Experts of a small language model.
Size: width 192, vocabulary 8192, 51.9M parameters.
Experts: 128 experts in each of 10 layers, 64 SwiGLU neurons an expert, 8 picks a token, a sigmoid router.
Training: a variant of Muon for the experts, 907M tokens, 9367 steps.
Below are experts of layer 4 (counted from 0) of a mixture-of-experts language model. Rows are named router (the router's row for the expert), gate (a neuron's input weights, with its number), up (a neuron's input weights, with its number) and show model dimensions 0-191. Each number is 500 + 50 x the weight over its row's rms, rounded and kept within 0 to 999. Numbers have three digits each.
Before each expert's rows: "mostly gets" lists some tokens that are sent to it at least half of the time. This comes from a sample of Wikipedia text that the model never trained on.

# expert 45
mostly gets: " regular", " Conservative", "ular", " Royal", " Roman", " Liberal"
router:527528421599528510509483541512363448467583436526514438540485520509532510653517363495512478511560520465528516446494428476390391434428400475470540478509532547500436446523567575417504516572539514573463532495481500521502457454360524473464517531513562515425511487520478577421547491437564407562481460545567508480430457549489399464473561472513455509560523583575452439456593505507527471446506518509512517556527474559517511554559509567509526520469498521434507561520551527449415435493533485562501476542518440540436575551456512461513609525499425435551463500544495479582493523480486440462
gate0:571501519616483438450460507434481537528564479455523534525536521496489491493536482495482543554464498477510473469350474441534546488489484416446498546451509658522503568495555613508559468587598485484476460432428498426543543513459427574392504502517540548465499512550412532490496558570515470475491478539493562517517546494611532522499516479552549531498425519510503475452529541483569512554524514506502408537490507529555583459493494519500497527481522499455438516565507549506498511527485403520583501498497532530435522501466530584471705399510496350639541513449408457485536506420507497475
up0:530468492502469537481484548500472553477436368457464573496623500533502486507465415570570522519512637510473614469463401525412493497514476504542470512471505506501460500590501517483506500504471482490384488513512545421467523478489481494440505463522512532511493538449506487514373568422576580314445501484514376553419586508595478559535441482505539469460373584524527491599488557495495493513478548541499448500491461549505436437531519433522528488523498500551447572496496567495577517437519457486491492560462485527577587459549552539450534482481602471520517521434524446588555405530484523501
gate1:474563497535428428477511487470544566532568488502554495479504542510491597520512316518540506506492457497487503513541531453501533497658434527613504556502512488541503465496487503507570435503524477504563525483625541506490490502574508472476545593577474560539496624539528491489510557517485502512510469572585499565599527587485467520572500508556545473516427546412494556590555548392502518457449613471503488492496469501543508545393491552492500533546477526495543571496492492484548471500540454500402551530520439430584393501507528444477417521490516521488424583435549366524505500580481518601
up1:583523493519506500498495496441535447477479501425540497506479458516520546472514453475549566523608406500483489500552504433490561493549499495483701556489390550493421471452471556458479419510538501526493575665500472500568427507522469528452476542440499428476541452529513501471464472548540485472536484502448507556535515551514490477481507511501507523495466469462451600529509546389572495523540637550484449645529471509468473450500521495531506498516504549576564531503523397515505522490481488498435506545467561365480431532553557547508522496450470524521472564442623430329449541569442517502
gate2:504494576511470504509501467481494492492519466505509460495625510478571504494362403478591497476440498502469484499509446449518519494417480490468497458494473483470431591424503474498595541488632501639479482474513466503487544575503578469479517497460605397414494524521548533570453504496469554556505523489441456430585564512456481496453494510468493441502511497607532513551547532508472711453411468536488405482360519476419544484455451500392435498455524475565506504552568492553513472466489573508559521458597503389468487475504564495507504497441437551493459486470477580517539531494497546532
up2:486436429535522552500517538473515614462527435504504494518466571516497496490539592479484590606521418499483475498500506524498499517520492429463534545568489467476505493471468501483505443491442486456372495441442532464602578540521505510499502479608461508535546490487494521493486530522453409557425638517483471514433469540489592443521541503488492500423471540444486473501380457542499499454511581554412533620459482502521471464456529485533517636479583501564491502371633494503527507499471486483482483501421567533425482520524465568507323485557459411399483402421524462484505500514491421479
gate3:509535598505504468540502500517500410424528527506495466623515571286531654470506513380513475512527526501499506477452501456588516476524498497559496544360479498475613519420503504451559494412568482510486543504420478521499471483476519517477499492500433441446495530546473512557510499472524432492539515510495493405506460560488501500504592440449554488484419508602434502494507576521532503437517586512533602404483485538613542515541480507453470644442575570539502556539494457503503511549554592514498582509406499452499517427514495499489444540477500463436451554493545562462498549494543502504
up3:499501473538556561508470472487430435501423523521490496535548461511596503515496506493501452496532584517423513614539511359597371511521497357459480477491482512497524542498491518479397455528473505497503545530418590552509541446510508496488414483502442513540477460465517522483497460502346496539607544503501580524505513591511487669515536496493559580525472484487515503562510429491477474521591520489501569526581482520507494522474492518535397627481599428481521440485438519559475504516548485520529506532433507496499473519391528516627520401642615505493490491471515552500507526512520494493
gate4:461510451538462503535355583405340516493571500502516521499478428416407540501575504507529562484499576398509458456450574488584465502533515485470543478496502494515666498515505530494457626478496536515399468431467525492490531561517464528509512513476499484360519489502481565545488497462502513527468448500528520511529582555499499444470424500363485514491514634451486481491399476369470494478603596521459498437494480519512483615465517517511604505493510546475505498512581501543536490491511558501503502485540514437416521590521570544583477503495437509533486486522548469502529575446479480436
up4:515435436439558503526486515478513610455512535434424400521524463450498570507371548485472558527496350424499528422588482539499453527521522520479476500558489521504543500404522522568508457480505549513477494485463520509449620625481498512527501541484475550455608638512485502506533454455421543531511491556505473498512523353544534478575556505483531519504499506513471500498455479547457491464455493478495475470562445452485421501595494603482520478503489483536502571501438487470542497458441483497513456456500535497525519348384549510542493542528541489728521468522517535545518425532544485536
gate5:481489539469432474530495568446435472492460502494496507497441404538476486495574481416489481518555529496480581515654418512538471512491535478453516550591521532571434441492543487493480483520528458498558515536463543520550428496494500485452507428451584513483560482475657527564474481658472521526481472476504502486507509500521485562619359407551500557497540523539496450505412464474507506454385451477524503478496523619364558527486513492443542418533521490556508533626586517498467544517368598485516493640539494543484583503491460500515508498509485599450511493484493466475495523496545496450
up5:473509449467517552458450452553503477491473331512498596418518484491493394658594453493515439458438501469516492556503429521403571492539400536523558446624519489435435506527540537525423529516466504476539453463547523498579589495539499509506495516495502458541508487410492644465517478491503455576461496457486404479424478534581580512545459501446490455504494515479486550383570460491506487548383533500478461546443375511477551459503568502419503492518558447433487423508471443493579512459550565473469454463512555479504488477461492499451496463506455587528574506471533483610492517501508573543
gate6:414498442473551426495474505506506484517434475559514520392508487560434542427526494385524510501446442488501503501508521547438544515502418502465504496508506615494439445507429500407427492539554454599507445579423430505440448578495503537590504438455488476459442393592567596570501349437548498536537483457496500496419484526524475405463465473542544487489500503473489553510480489471538558503453518490516484500501405510456616478472439472502520493342509501568531544512405506453517532531590500510513488494526465501452669449379517459507507499600526497512499517482483543476524519491462606492
up6:500348511566383481525400499501443489506466494464527512513539508432480495482553587452497528487516488558512478711495513498472497582486515468479428515542595409502497503545514480411458586492475665496471521498480564535520486485505432462501498529537393527529514490507513498530542497504496407472467513529514501516530466378460467512487457486439508513508518574501524488487483459479541513415452407529440434571513477473475500480505451549484480500471590547487503572505599551484471455496418435530536501507504500465360506458502571499509487462503547454566522519514436348459503518529475368372
gate7:511526459553508455501362529478412499474516457498485558471484489436501497576550529497590479495493498499533494488518518470459477497478411530500458381558401473489465454485512636507510542513545476564455442501490436399491528518518517509505358518490452533447529535516513480456503493501471513501499411609510502441509532502590352413471479582521389563553467546427471583420465502493617469476517494496497596517539475461388541427509507504507453511592608427561533516473501485463489394492595490491548509454491464486525436511481601538533501493495433407500510530563477623561498462503556528528
up7:485530482534462487466534607429528488490511512436518485492527526444442500621500465491490566395601486529491543472554498458536488657481502522481502555507488601493570389425401592488461506593599397501417462490381496503495530503556518502507503509597501546402490484508460494486525497499495570523508514512553503517517495469493463469514584510515441503504490603366514465585462542494549419518472466541468472509553478452560464449515490493504460501580536473485488528444507530495427498550504462388490488637477564535459578509541509588549458491546473506499424512475530558528454556561652508421
gate8:634447507516500507498554485507525484507500538500443530434397424538653432554499491524517497563475466508436535466478531465620527458411465535447490499558274518489431433598346426499502507490474532519502498489471504528602557499479465507499517501407427492486477455459470490462480503531459495514534493495433585425466529537499635497506504543390492504527438497510405509500495495413506574431536505532461456523506445467489522471480497506580469545571505506477510514496487558562523553484508500488483467393452589524497532554443535463380496501480485520478502383485540501471518502492501427418
up8:555501497575501468487498399504451479650525501472498535469508594524619520507502506510557479479470413520458492517489483531505494578511568485495460517601496502503511472504454479506461499513543525496460449498602458463645454559510504527454448435490485429484516493395503526350524429548400513473494569503565579486522396503564533424502485474493486492463503441486486498490359435338482538528484426540419583508505504455468493503539494471590538477523522474502490586499444497502470459602474511472410400426377541497500463422515511487482484532532513499503349495514436515516500447499508563494
gate9:488650511500460526531471499604457483462502554513603529504496529504510535486461418544473491426521470492474487558458493534537386485524456477563471509546499530493508469413492549476531524544539514596486487468479509587370485488501506410487518477511498469492454568413523518443422502548545633551482540558487501499512460458486486498552555465563508527512503508515415573504612495576527525451456560527515510503573512586478605571539415492442506516566567486499441501480455499618460494463488493512482427508531358500449534320466430490458572492561540470507477606490421396497509523592528472491
up9:582500471458508548538492530511496523485557494341579539410491485499479505521519494477506490495436543601499457486576502497559463503435358524424552504534507439491494559457505374542509574503532450498552456514509480468499525505579580461471486511484396457494516511607491469621460499529485472511575545504539421473564482375398486500565513571488446501455477499500521450495499515502554476543501495429450509503598461500483562651457501487475445508511405460495480514453517522534505532507491527486647447520623545493532520501495501496479479490342501438481476444473503517483561650527530579478
gate10:485476506597494512501459470463474592387392646449511499499473603530488544499467426502519486563510509406507497505495476442531494385509448480549429560505492498318565468506511502540540475482503513450435577539502549464429497498506538514543524431463521504538473417504545495416509523477574478514587477560506532459531501513501510310491414592530492511511447513558522554485489593516462548411412486508658493502485408520518530507528449514499501482511418488500508512534503533491364501483508500493499523502498576471487559495490498442458562471487451500543521511563482513572384604496537473545
up10:502500495489479510520503475505438470511568575523420506484501502516541493475407449506492622518503574494499452510578517482519462519469504598494624476589470497545390552501499495531463615544532457469499515436484613492492397556565501556483469501488412534443474467499557415520405495557477641486430486536539498513490437475523465500522557466471548521561594408440499621386443470567506411495603526514443467618511491413515529585500495502529519470499548494497562461478527460502488528462510506502527509472509500471446495533592553518508574371523468410503481534406468437498530372462518500539
gate11:513500494463499491493478478504429488440459573547533487582597442431453513506577501541540377465553514482456510601532493444502468479457462442485529605498500499456518488513485498504499499535535465503600561520505481614521517480446482492457466505526360473484483507509426598484522441542479423561578406497546485543546421506507510623493526523525528469472449476486458524501510474500573530489451488436507574515522520425444434419446459497722477511533534535497528490526520349432611414617459578580480524498437552500514520513440584489479486510511488461595480494482498519496550482587508507538
up11:494661502499492551465563640516532497492449535452629483473509499499401559407549521592499475503541499456500459485586479460370490493601447612357494515504511545654508504450490553490505432488498503542540465436480353475509473423482471510528366496606493498490594458498494429558505477561501455492442459512463515499479484436455425491565445476616510570404472503618506470476486498458526450475499398551496481460497499484475542497538486428548530553417528503501495417447490549493530554484545525515476485464534530477515452504489512491551478491489524448464492498503513466512471515538500477435
gate12:379592495633508580454516523515525500518486564503530496485514531478473436495525588508526461519529498572669497498564593408504401440430437577520509352487526450516539503424484418395475399483575521535454503454518528518525488408547513422459513507590498468497438471582495543509514511402474466470436506518528457494448499462466397492502500567473473438501546452493477417506488530527498555491558522471505539559403443520562502515491450415453516481496525510541534531499500477442450480524494491473517519536643540503496486561403531528456529580516449411474519497504526497537441514459615530411
up12:573423586488467494677496329464421503504470504541533514521539501500531524460527559383404515566445453501513514493521432556504532468522481513498501499484515534562503421522479457506495468507502522479475473515526466436450494482508496576523506496513427522440498433464533326597417555467509487496489492622501512419692578488477493501556471471525441521454403508492529497549489552538504509498517453562459546562449500583504510500509497414480542509591530498478445492562516538506534415532448410512465424442533477531467486533448509554524547463566529571526470403513521472425489615486518500497
gate13:531491571546532576498484466485471540499517499447519580499375535535494503522476502524395532468475500482514479533480494666499422520500410544520491581681579572521530503491449461541506493502527499497481494512542523508487425447458490470459519623539546479453468450496489452532528569504598531542546505350483509513544542487498492476483495460481400497435405549480442556498549497558451550495473471456473452502535364504511419649497486547606631439555495496517516613502473519447515484536453476424499564531474521588459469408501507450525518505530541536486543441541493515512563449540487547442
up13:529474512521488590522499541500519567542439459491531468421479479497498542526519506254460509547470463607460534519450474433501521399494501551468495486522455627460560532437487445518480518519498559591467451543375533480487490468530484537495502458481493425532455475554471564505576552500513445472486432498477499507488497495486483490505634519543497474516501503491499521495498565514537498479462466416491558422496532500423436482539485507594458499435552393462507448400463399500425530527587513529554434517475586503547474488648503475496459534382500472474423489527498496500506565481533478337
gate14:595504497544517473454478477511374628499475479487547534501528508444532503484501542507497443415550552489505552500497517500467460549542535540480544500419499460450496588495509576488345487494461597485482471354504490514543533470453473495500505589435514539493459499446491554470502475518590439531525517430523565629477547508575503650501433503420449495478505554516518483516583508467525461509507474564523496514526452520504421516497570525645512469500519576527498531512660537474571498414467497419487423547518355634495449466429495515512535557488462460519499570455530520467483510512528504448
up14:417493560491505441543541438445541505459433499560523448452519507519463464515408521519491505486548524494496490479497462510499510456428499507511500525468502473602503593520505569459495548468525502543468497595397376555502487492544544587562497495473483605545489487462514490498600549513463477462465501457440497524529460490498449473501502437467575447474587509456431554516442515474448471314535533558515404482484507510490363421479514480438563518587511431468494548495478400519570555531557470425501488480488499506481229511520462479500556489489495485573410507552509510498476448526495577452
gate15:563505485506627501496498490502487495533584478443457501484473534500620640477520475473488464502555477518456512539425428474543428502483488335496498519488511480527500494554532519611523518614470498480429522637517498479503607426519492436541483470548528514472464539539487496495499481367432561534507469619482473429531499540470503467486501503463581379509474470507473496492465514517466513493494501458507530545445487410513497485519496494422508398552489455354487493474577573466491449502412560485493515504490497468561496535465499479337538611510504557437470535550525497477579531500420430395
up15:530459525410506431480505473520490566589453459446536477581508596417499518528465512407529439497523371435542508420503527486573511531582485494503497475497524494543395564481414524576452476510435518453418504508507504521584490505459401482510476448508453538603592531477463515506480463556491522500501502471482459517495473490508584475526499622425473403467434542474562529492563511481558462521508559490477496465504465406575476498502524435501595579437529569471496495498401645436532529304586511434502503579447493441504538492578477517526464498471474469505515461502592406533464480486513561494
gate16:450448487498477487635609583499492568563442498580421494498531508590507503514435490688536624492505412468526447463480520532472509547423566494473571495438432484468491493403523444562461530448496504536354495416470485655472493426558598463491507504523520519516503474402504511402536518504510469501452597510463545459484489554537539516485432499494522514481445512481480561536485511519416513488473505463564496505518501453497542478490517425553477628444615481557463438424510519593499456468491485484499440504510406536410529516535487490465502485499553482488496483519558462513517445378504495513
up16:526509504509503487503438494500504471500610499377521517483499548500514494512464470570491572470525503560566499481524489541574512500469590476499535486497580416435506446492450522593499450353585463373474415503476516567520551533559522471513492456507523443482535334509422538531450478411517496500498458501475519507472411523484626508486491394510500499498483499540518501536510452567446496486465496395455488442538522359413372502595485548468533537465518495456408502581506512480508496475491555431631488510580572418502514495508504493502453476495563492383408500504475556435466442525469566500
gate17:396533491515435505509465600525509489507533488500498423531484504493464587536499574575514504613553514523493620503535495527516537543501494499506507446512582472488419514450561521459426529525559472452472483446515370509503467538441522512482469571483581617501405551582624456518417568509530561515400483529667468500528592514453485508463524493507517492549430539519403507457482462524520501485478570555460450493475604480423403500511450416536550430574532409502493561490481580509362468534431505502595502516494474477499541478495603542528460425473512481475499451513445505480501497404481525509
up17:504496393504495486588459455465624401512498490495415524513505506476498490496519557494512491570525502565485470359624595482538467437502465569457485528490579498469541509499526628500510516482495532527419455452499511540495642490504497505513447494487485606468447446456501550493518580500494500506556526446424494437536511493557423500532578373522532456477490478450516483484513501404418514510487440459496515538506500406544568477644520486479462528477502380499528500511418498480489369617467564403442506520492447536514496502449474500536515483457461470486495424467468550428496423559499491362
gate18:513441513518508488523531536416457510485533539466492468429491477562487373515545547405473522511484497580539460498502484490490579499484435549528621499505500511402452503501515443488500502498398559501536483458504550484524464507471551483494479551511550563433529601419452499468508324536505488603500552502443447577528475562506503544509509441457447396498453501429522467502523501404485523439427612550501492594509451472509497424618405447553524503430496482536503473504471540506547501504500563501562497501634596504464551507465476459516383531492476384499478331547462522518535555543513454558
up18:496561474558552498482524504450458493491497505398452484545496513489527503544568622474507622515466575558563458519474531504535490563498425479459511492521396541414553491552507478493469452510470484488481547541478498510541532517437504545505475476449502539513673571370382513443527528516487491516429599393439479413544472493506497453548457453452527510510488492464522505453530580505510529469451492575501500498602506468494478504462499495545517551354535507460617511503464548553652528606516508514576446502476524508500545499502497508575468480494372493474529515640595415429507483576471498520
gate19:502461488522545528486501391505474458484425438473482478500518403500436613362499499423351509493497482514458477587417513509487471486541541507471498503542501540485496474502449498533534551433499474481523492477499482483516505566545477482406496500502469492667624512488501536510602365422559449458565542492551507557477456502493460508495413455578549499500555497483509500458579547424546543496506445513592481502472544516585567486500463526453495496493490511585484594513503541487497493350449498507457510505600496489547494523439518423373551563506496555541523499533508626527444631534507497560
up19:572455498483509520432487422547485567493462651555509546476540604457513651509501493538485486516481520592503513490534478504432452550505471523497463472515508463487501510528359500511527541516518463466589557517516594408484472544525469505534436507486494507504461459514413588565423401517550561501396496557498492478542502507516603665498489529499498519521617524585423449499473516481500494497535514580458496546505475419535456494463422556492470491514400509466502562469496490498332512486507569462469519494480620570556529421502420585527478482545498463485527514546491544453462544445436486583
gate20:622498448515355470454500481504490476517594639536504502494503513476464476457620492488441473574449479455557468457462422495522493472499492530511550482505435512481567506428505451436478485497544498499472473541574588469652527454517530517406492497530543561491505463441507540494506550501523492510475524528500429531528541440454574476506542370449465498565563552391553481396503503549512554463491482477472486514422495471480546533604570487502556508519524470475511464404525448517502406456530558472501572743532489531478513533514557486494449624551392506526495481479523493524490498498517507524
up20:524509498415478508495538477494517487509477496651501512614395534501499493504590499468481512586511549365499405509527497502618523454527497500504545553482515501472592504605507570506568447406523491623492502474410528483583490433514577502501409484473661523488538504465401517606516501475534610427552484506422501498503516414462622506494450510503520518469433475516521554357483436566505488513533498484479539489492473477503499457539469500542473474515488535403489538560417460459418516483513500489436473492444476637570500501460493500490459551458482578542526499484509524501559466539569551503
gate21:497546543525481570476455510514423492431485578451513493500492525600407445531453585507546538497549482521523515491507490443537488484511423504487526445562501491553438415512478508490496541561526468502497493553510471507494509496474531526468533492431612593475498563502507475536490505590428444481473354495373500496421399480448501484479535510605376461521426529465505465472497541495480513442469518524490492482592507609503497526489386584419616611480458482453451378554514519510484494589500379477519451553559486488492409583479426525484499499493433562532541451535613625558513521543522500499
up21:407480501590530503493497493545503533555503542508458508549529484451483520499515466432441499509390532448518492481491538441480417314456501527584502437474501392495541501535514483517505506434476503511514458521509435487563530507462615526524500495513412481492475494463426518492481516536500577503522501467535522587482540505520498562500451485481498483536408549484547469449453616457519551622463414440591519544485493472528384432429461473514448464492402486532585449497433577462499540491488469516382535552508509477486469492462513548543461501624458640488526533544364433483504410354516448510
gate22:504577471462518565553572434507516495478614496363500412524612532486512555563502456503484515441489483366421508645502475528456535509519506544499518457492485532470507422437573518497505449571497324463487562485505504403498564495654562580495428543504525455518500487473495485541471470365415475481511570525531477462501496499409476420518499507457443425556521540506492495419515463579459486512504562511460479503505499536460484525521565462478524489558436516545513571541485559505341496417504498472410451506519467583468497519532476499547504462463509554501481505445497539404500493470421504450
up22:470536480432484524494481553508517491535460478505548448493541453521502428545497375493507549511490521494468480632450520630458532480473430548510516490407541502417500499499581393505461502521559472473539516577649497476425492516484506480500473474340481490453479397476462471501455492509500452513532526506449553479468515487501351495552467612466574438520536569514480520568514510490455386435457552471461461550512473363503494419519537454402527539524439536546495582495378546506427503506503523504490489463517429438523480477578522487477486351527533499502500500463575423587514502534433536510
gate23:511545516489468534526524553511495423521450490545494534501505510488513500511534500503541481504511507487565500586489487521577309379589593443455531599584458641600479463495475462475504551623499482511477494522501464507475513523391438491460472486484531478495508482526489509570502371455445379507515532574494371584492573508483504468391530547506484511488495468493411524363499459574512479530537386453490489572590499531496543508536532500516498517472469534480494564504356514531515514371495484423513539491393556585460474473485569502538500505510491524512523499532460475527491476453517551545
up23:522504501446435530490594499547503518493607539482500534489441500425592493603490453488588466502639569522511525500457381491473414534485500402495523500420496486502459540425504509495476516587476463525478516520431497403619479513582505536654501472471528527509491507505482589656489544506570491568508588535492474463515472477503489487475497445457466490509484480473443370458496568491535565507482514481610466556526478509465497454445494522442500450552556552473506525556592488501628483508549509502530437455534619506495541504468535511650589474506515543489550506592439467511491561488502439504
gate24:523574487501537460528473482494456492531439481470491641489551620498501512535502511506457516503470442469479455436487521487521481508483551505491524475539447482503514498495500476563511503376556454494505457463411546494686461442558500595466434487472457445453421505500518505574422574444525461458546538570488473503482492629579459559366507508496552497487507484523578576531483513515575528573632473427497562616485535476521523476528364499556500497474500501532484496485509499403430500536508588528490519478430389562433542559492515426430455462551499497549396568465435425502506500575504528538
up24:528387498537515462605567566493410486464604521513496542486431536526436500417381555469508475528528517501563431484540532491555621509458479496624500512501544506532517504537472505511558384505480549485470529549482461435537476430505416499508543535498495453505543503492471479463463491525481435495418542478403534450526470408463423477484526461579577614471488376521418499532475479529450418515529512491619523507617503471526497439484507499442469478493532404539467495517516630496496504511476400443481507590496479507510531497575455523552584462500486483502524609375560507599404498503520506507
gate25:561375499508528433509534510511533448504535513548551503472500578490573561541499500454591456509564389512518541547470516585515403505502488508488500544551483452513499504656426409430536550488525415497396506566466499472469609595457483560534567555527495487554494488534485538507461525486483539593452459537535497515524504506522436476596529516486550514537463498506492487460493603426494574431574475434547497443605430564497474483589478542434512495522555473542503378541497447409487532423442434499507526500400547497556534515425501505582538383539507521367425554433525534500514522483511466504
up25:541598500538498484488509503492550509533497659502498554553504537475497522494654528495427526458496477413478541491444472519422449558528532511531529528492542511472498553512477441487604536462457478544551435559551484507503558420538515520397398477591549409504470461424503617512573543506668600535559455492540542591392448433424463510472457572461565484547550497438500484409490494442439449462487646522521520534510495473510574526543497516533490490536483479535483486464501499440441491448509492498573508532480463521462415439507501514527509593399520525472556486515510568452414579477513463490
gate26:518529441468490716485430692509500538460628556516489490488515498404555481562522532531500483570490536529489512467482438565449466500509472485489619504476641499470550503504489527491532479579505550487494498492589494570505489511510434457546463423532517452488418525551460533400460530422415531502482439515534548568449449562472485582499507505514500492530519456498477443534495492468486506523467491510549489508567539555590470504509372514467452560470496481550494460491539532411437500538539452504522468408526333469476493512561553495524577389474437472525467507484493535509485504570402487498
up26:506485470501620465491501523487476487543514495516551501629557530579490530502520507434486498514549515522541521422570513444479499474433364605541388470602410539528399488498508480441436466502469592544529498500511511515497590450500610530397503648509540468440551480519520365565446377515462492553486474488495549501604524449397508448523406488510524491448498460439560512521473506454507623525499558509514554494421495434461510571502498437530494470501576474566413452468575533597528517499527542507557422496487528490501506513441482485441505463573476475502534542463483455561493523497488592501
gate27:567476422512479570490483513494516511502452529514453532544495510550572496510510437430500530356423452502518488496533478485510480506434536432528585486586504479489440576478490443525560408607450423582440495541491502550494473429494477531495516475442535501350374501599449458440494519502487500444534476477486572479507490475503382453531555516554582482535497464494482543574483524493504557448558435568550544499460568469552419464482543496538470553527488459487532541482539450565483476531490564432525518439667543503497528477306633551469535456420480458469510468485460467504559545462546521465
up27:510494587497458493473497437498456455485508591509454522464528480504576517490476436504457422594558597549540516413432505545489529521478444528458500501403577496452413459557528534419529482448539464500499398635498592487469601554498429524517445551483516480498494511417543472480517488489503477487459583510424564465493536341590495497485517517514504523488526480518519539589465462488491530568436532467500437437449473473479581554521513538540493486482487506473434366491502509478453498547462360506533499574493332440504497471508481409483511493558511523548483498569386527480491666503531496532
gate28:584450491590397561540465500495574489516582491487457453572475508543420585455495523504507494484471532493489497502523532493552533432496499490579578424499574487603514479492566522481570502444500531570505506506485470620541544528510381599564507434447513534513500526502501486490547497507577471483529661603491540539469542554491480560557427457526580485553407497509503468513516557529530511465565504497567446497585546582526487511479548562489537525496538560523511499466496437656529491532540491504487514540450514487503459482513489492493494514575426333495597434493516454402590603429592539525
up28:527490416558499522533503485536472483418452557436503532487557506456610486515477446577584515499507551454669510594478552491509458570415593396493494454543483443589582487495514510540479515496532461490396422565520502435584599591501483576538499541513553521476470475522458536526525505477477583477487476460490510473449504527540494498577498590502518473506421430372444521482516534465485486472571529432557498535382508579455449530476417481491566487460523508593463454416515489540465536498604476589408506506503479518534441522559467495498621461468484436481519506504462462500499390455471426576
gate29:520405706501499573478484502463471454509553501393446501504528484478495466507485496457474494473438492598611559475487502520513539477502445491563482550537531498501458577558479527480531370448496498479623445539486609505515430501506510511475483546597415460478500539482536497402490474508524489509515563569582490548464500428524598395447463499472434520545502555443465492472541486402458492570509493519571479513513362493511458482558463584531500499515438500486530423452513540611576438443564419627466492531491460498487510495507506492419481602467451591529472441495496492496447508471504465582
up29:574522478529486497515489416548506493376499458558497506647505502503540499539449508620527424531466558476490501463548498554461526493510500463542489460522515531508520509492512602532458530490511499486466467501506504464508556535613448547482505490511496671494468504526542638511509608497628502499474595456520436460527619528491502503503462524495490499496495498513508532492600447427490560402491527510612495478536529495549451661437485496433458498495497575557536491501435453537496610534387434446492555523438507554582467456446520551482421471484625483475507449495472583470393495486499521510
gate30:439498489519508533502542573584550497505469536461474556506494513479527533500481494562524539435500489466478494481506469557551467522519371469432438706329577499485488323419499544585475472509457493501505542502494464523522443489543564467518452483469496522473509515510557543480497499376540406508447512466518510464487530459464636556488489461483481553635503553501542489512550560515556528513455503508500417547494469499531486587489531414448443581477600508572466504591504501462445547354458502443478446463500427516555532429491500512498501509437554380482443492503476528502481510481533499546
up30:412404477525561540541500508674508510517542438432544560465483504553519451461455495483513452528430600479449516499508503508506434545488501514455628570492505405497453356469460542506493502498499533454529551495499513555473497344357511532503628455449520542468529463506538578500487471496524498426504563503483503486476648516465451459539503533580575516528531445482473521508565534527406489560511602525442519573425491528465510599514513447576512523552504495562575570528576498501499500444466501513488423503497509526500444561498456493505502498510487492502511559501449446588602540618532504562
gate31:492564425465501453560495461415577495329448465416454576540605487503512416593462501572515546556502448443505596547498507485499474490496542481398559584492575486505512508549499607491627599443530601500461500610520463458480547546511481516541501514524536604532470491497502474587572584491525480497499457469379545455496507568491481536509425508486494543533475597525496418506509511513516501498553582509518580527480519504507477498539474513539496556505601500342499534568389540500517491518551550496496496409470461538490504435483503510439513504530429494496492489609495526477511381495476497529
up31:304491375556571406499510564477560581478502465435499521444523510490470549511565531551512533499436462439465473497514493499348476459505534455515539496478458426508483438606517503510495486519572497558496524517490569417486514443501465611621470639520461530482478520455468486470486557522509413485483480501384523533524546535500428432490511500457479500451497551471518386530481503509444529498428580452500463474489503451681501498500485501479520511482569505500526506565628491529499627491606496471482540468530489534470443498500546455548508482514515526517515376527480512535552498527576486449
gate32:503476499484510577429463477451483545432504451429454451491474608498508489468425488492503377512403357442535488477416571479507487485489481506388506553523464420504492503441500469666594446569491362481460397497478550478466486532442416461547435486483490514487489472470535468502482441463521497533491530490544515385437515491564513477642462534548424480500546541466509576504499489501412492501532442512509490643498454529498512453488594467463499591509456540498478492513538536495508510568532505524485481547573422495514485500600543506531501454516484498557534355524497459534531484418547481385
up32:521513483570431484415535469446462522523510513485549508495500534525507488569516497510548489522523496483533480413556465539350506525428487496569476494442498470488508446428407509472536533539550503515485431570535456532580413697511665518469493492499496603429440507424466593556489500421496569474504503608497505473518532495534479524519492540507518430592447560479504450498478502564515536469511454478496509499471522528540473477422494451498483582315523438509546414553449518504465526512441484526545575441479579492482540496413545423518537570546515501495452513515533486402654439500517500515
gate33:485433496570510507504485537528418502514587441501501440643425503478431568511472498490498519508509484523471505496443510485456507569488514497594550508577490453442513498485448518481487493500505555440443569499527499495505517508421570416458425500523497430521513473414447421533500511380455469517473473490523575556530494509499491448395488552491480453545487489434381424497522490498439605510472585480375501519513458514502409505749431546493451476554517543494515521463426451501486483500530496501445604542503514543495472457594545522543521588550499468476495501544508523676476507514499433569
up33:458495452507434509497465516649457588604475512615506425513475537529496506491545450479511476433513445496491425509530515506482487466546498483497595476568498488511522484503482468558522498498452494519605591534548535480391525489516490500593488454607642499503502510367521509478432499473586499506527533513442485492472445470472555458480499589474493525496576513488437467556536535327515587483551497491484525401538516551504471505525487503503499479587434464535507523465582463497452519540486440501577592572590500452411428481531499539612483491510394447534503507554595501622582500516478439528
gate34:589536608429500523470443399493514489481550499500465484507459522465418497502487579502506485579465526504563489376497432524458505528544482391505551476422386511503564535405507505491525650454499485513435527472332501482454502571494492596546505460501573463476517523527354497447474500501520401496527542407544503495556435520512480441344479500542440520526561513544486548455508576563505466529486483516483447481438406441500480568498522497514516484498460432396480582473535617520454438551468590520525516585505562501523550502494451473518495442491517491472455483499398528477484526535457465527
up34:500467479498427513413566473508543572517499498495511524508562459615554501489561473455641495494396501564453538545515558476524501468573453486523436465492517547556525440466549443440452493573463458473452406471508501634493555506501562559551461517502521422483640526460508518492503400442491540526427512606618516500396494508494512473503504501425525512507406555446616479477492381473540458590517571499540502468543519454531518492479501507506472460516497385505404420435545488518520502528505496420496501467527433457488605472469432552415476539519458491469447508383610457497517481490556524546
gate35:526629489462490434479443490479557482473500509518618496489488494519540513497430504521528578550667483537483501539498499549439492443494398449498588554435536463506520545525516502411487499487568497529528470398493498525505509523516509469545533429533445544543531414458483483505505599479568499490505515596533465507379408490653505509498526530466525501539510453447453481413494566541480507464466630475509429470512542488493485618487514506473500466500544655455508435518507537433486431508496587527596406493396543526508455520511522487401617578519477561550512506537512571463475513503523494401
up35:492516466617529503566491516516561478550511510500542519532499558478593455498656497569532496447524495496468500495484307600473440426519570505501508511434515506544595557510498525548520531450608448488517495501582485522492475475520498500424515490477511486506538413448526474455371506426549508487561533508491559510453371535556463501476494384461512454470457531504517498502503508494477488449543607502492470518528522497594539496523374546494461561516400486521475506552589480484436490444467421501423529451547531444585577479549449421548484509450500604593451576554499521489558403473525475555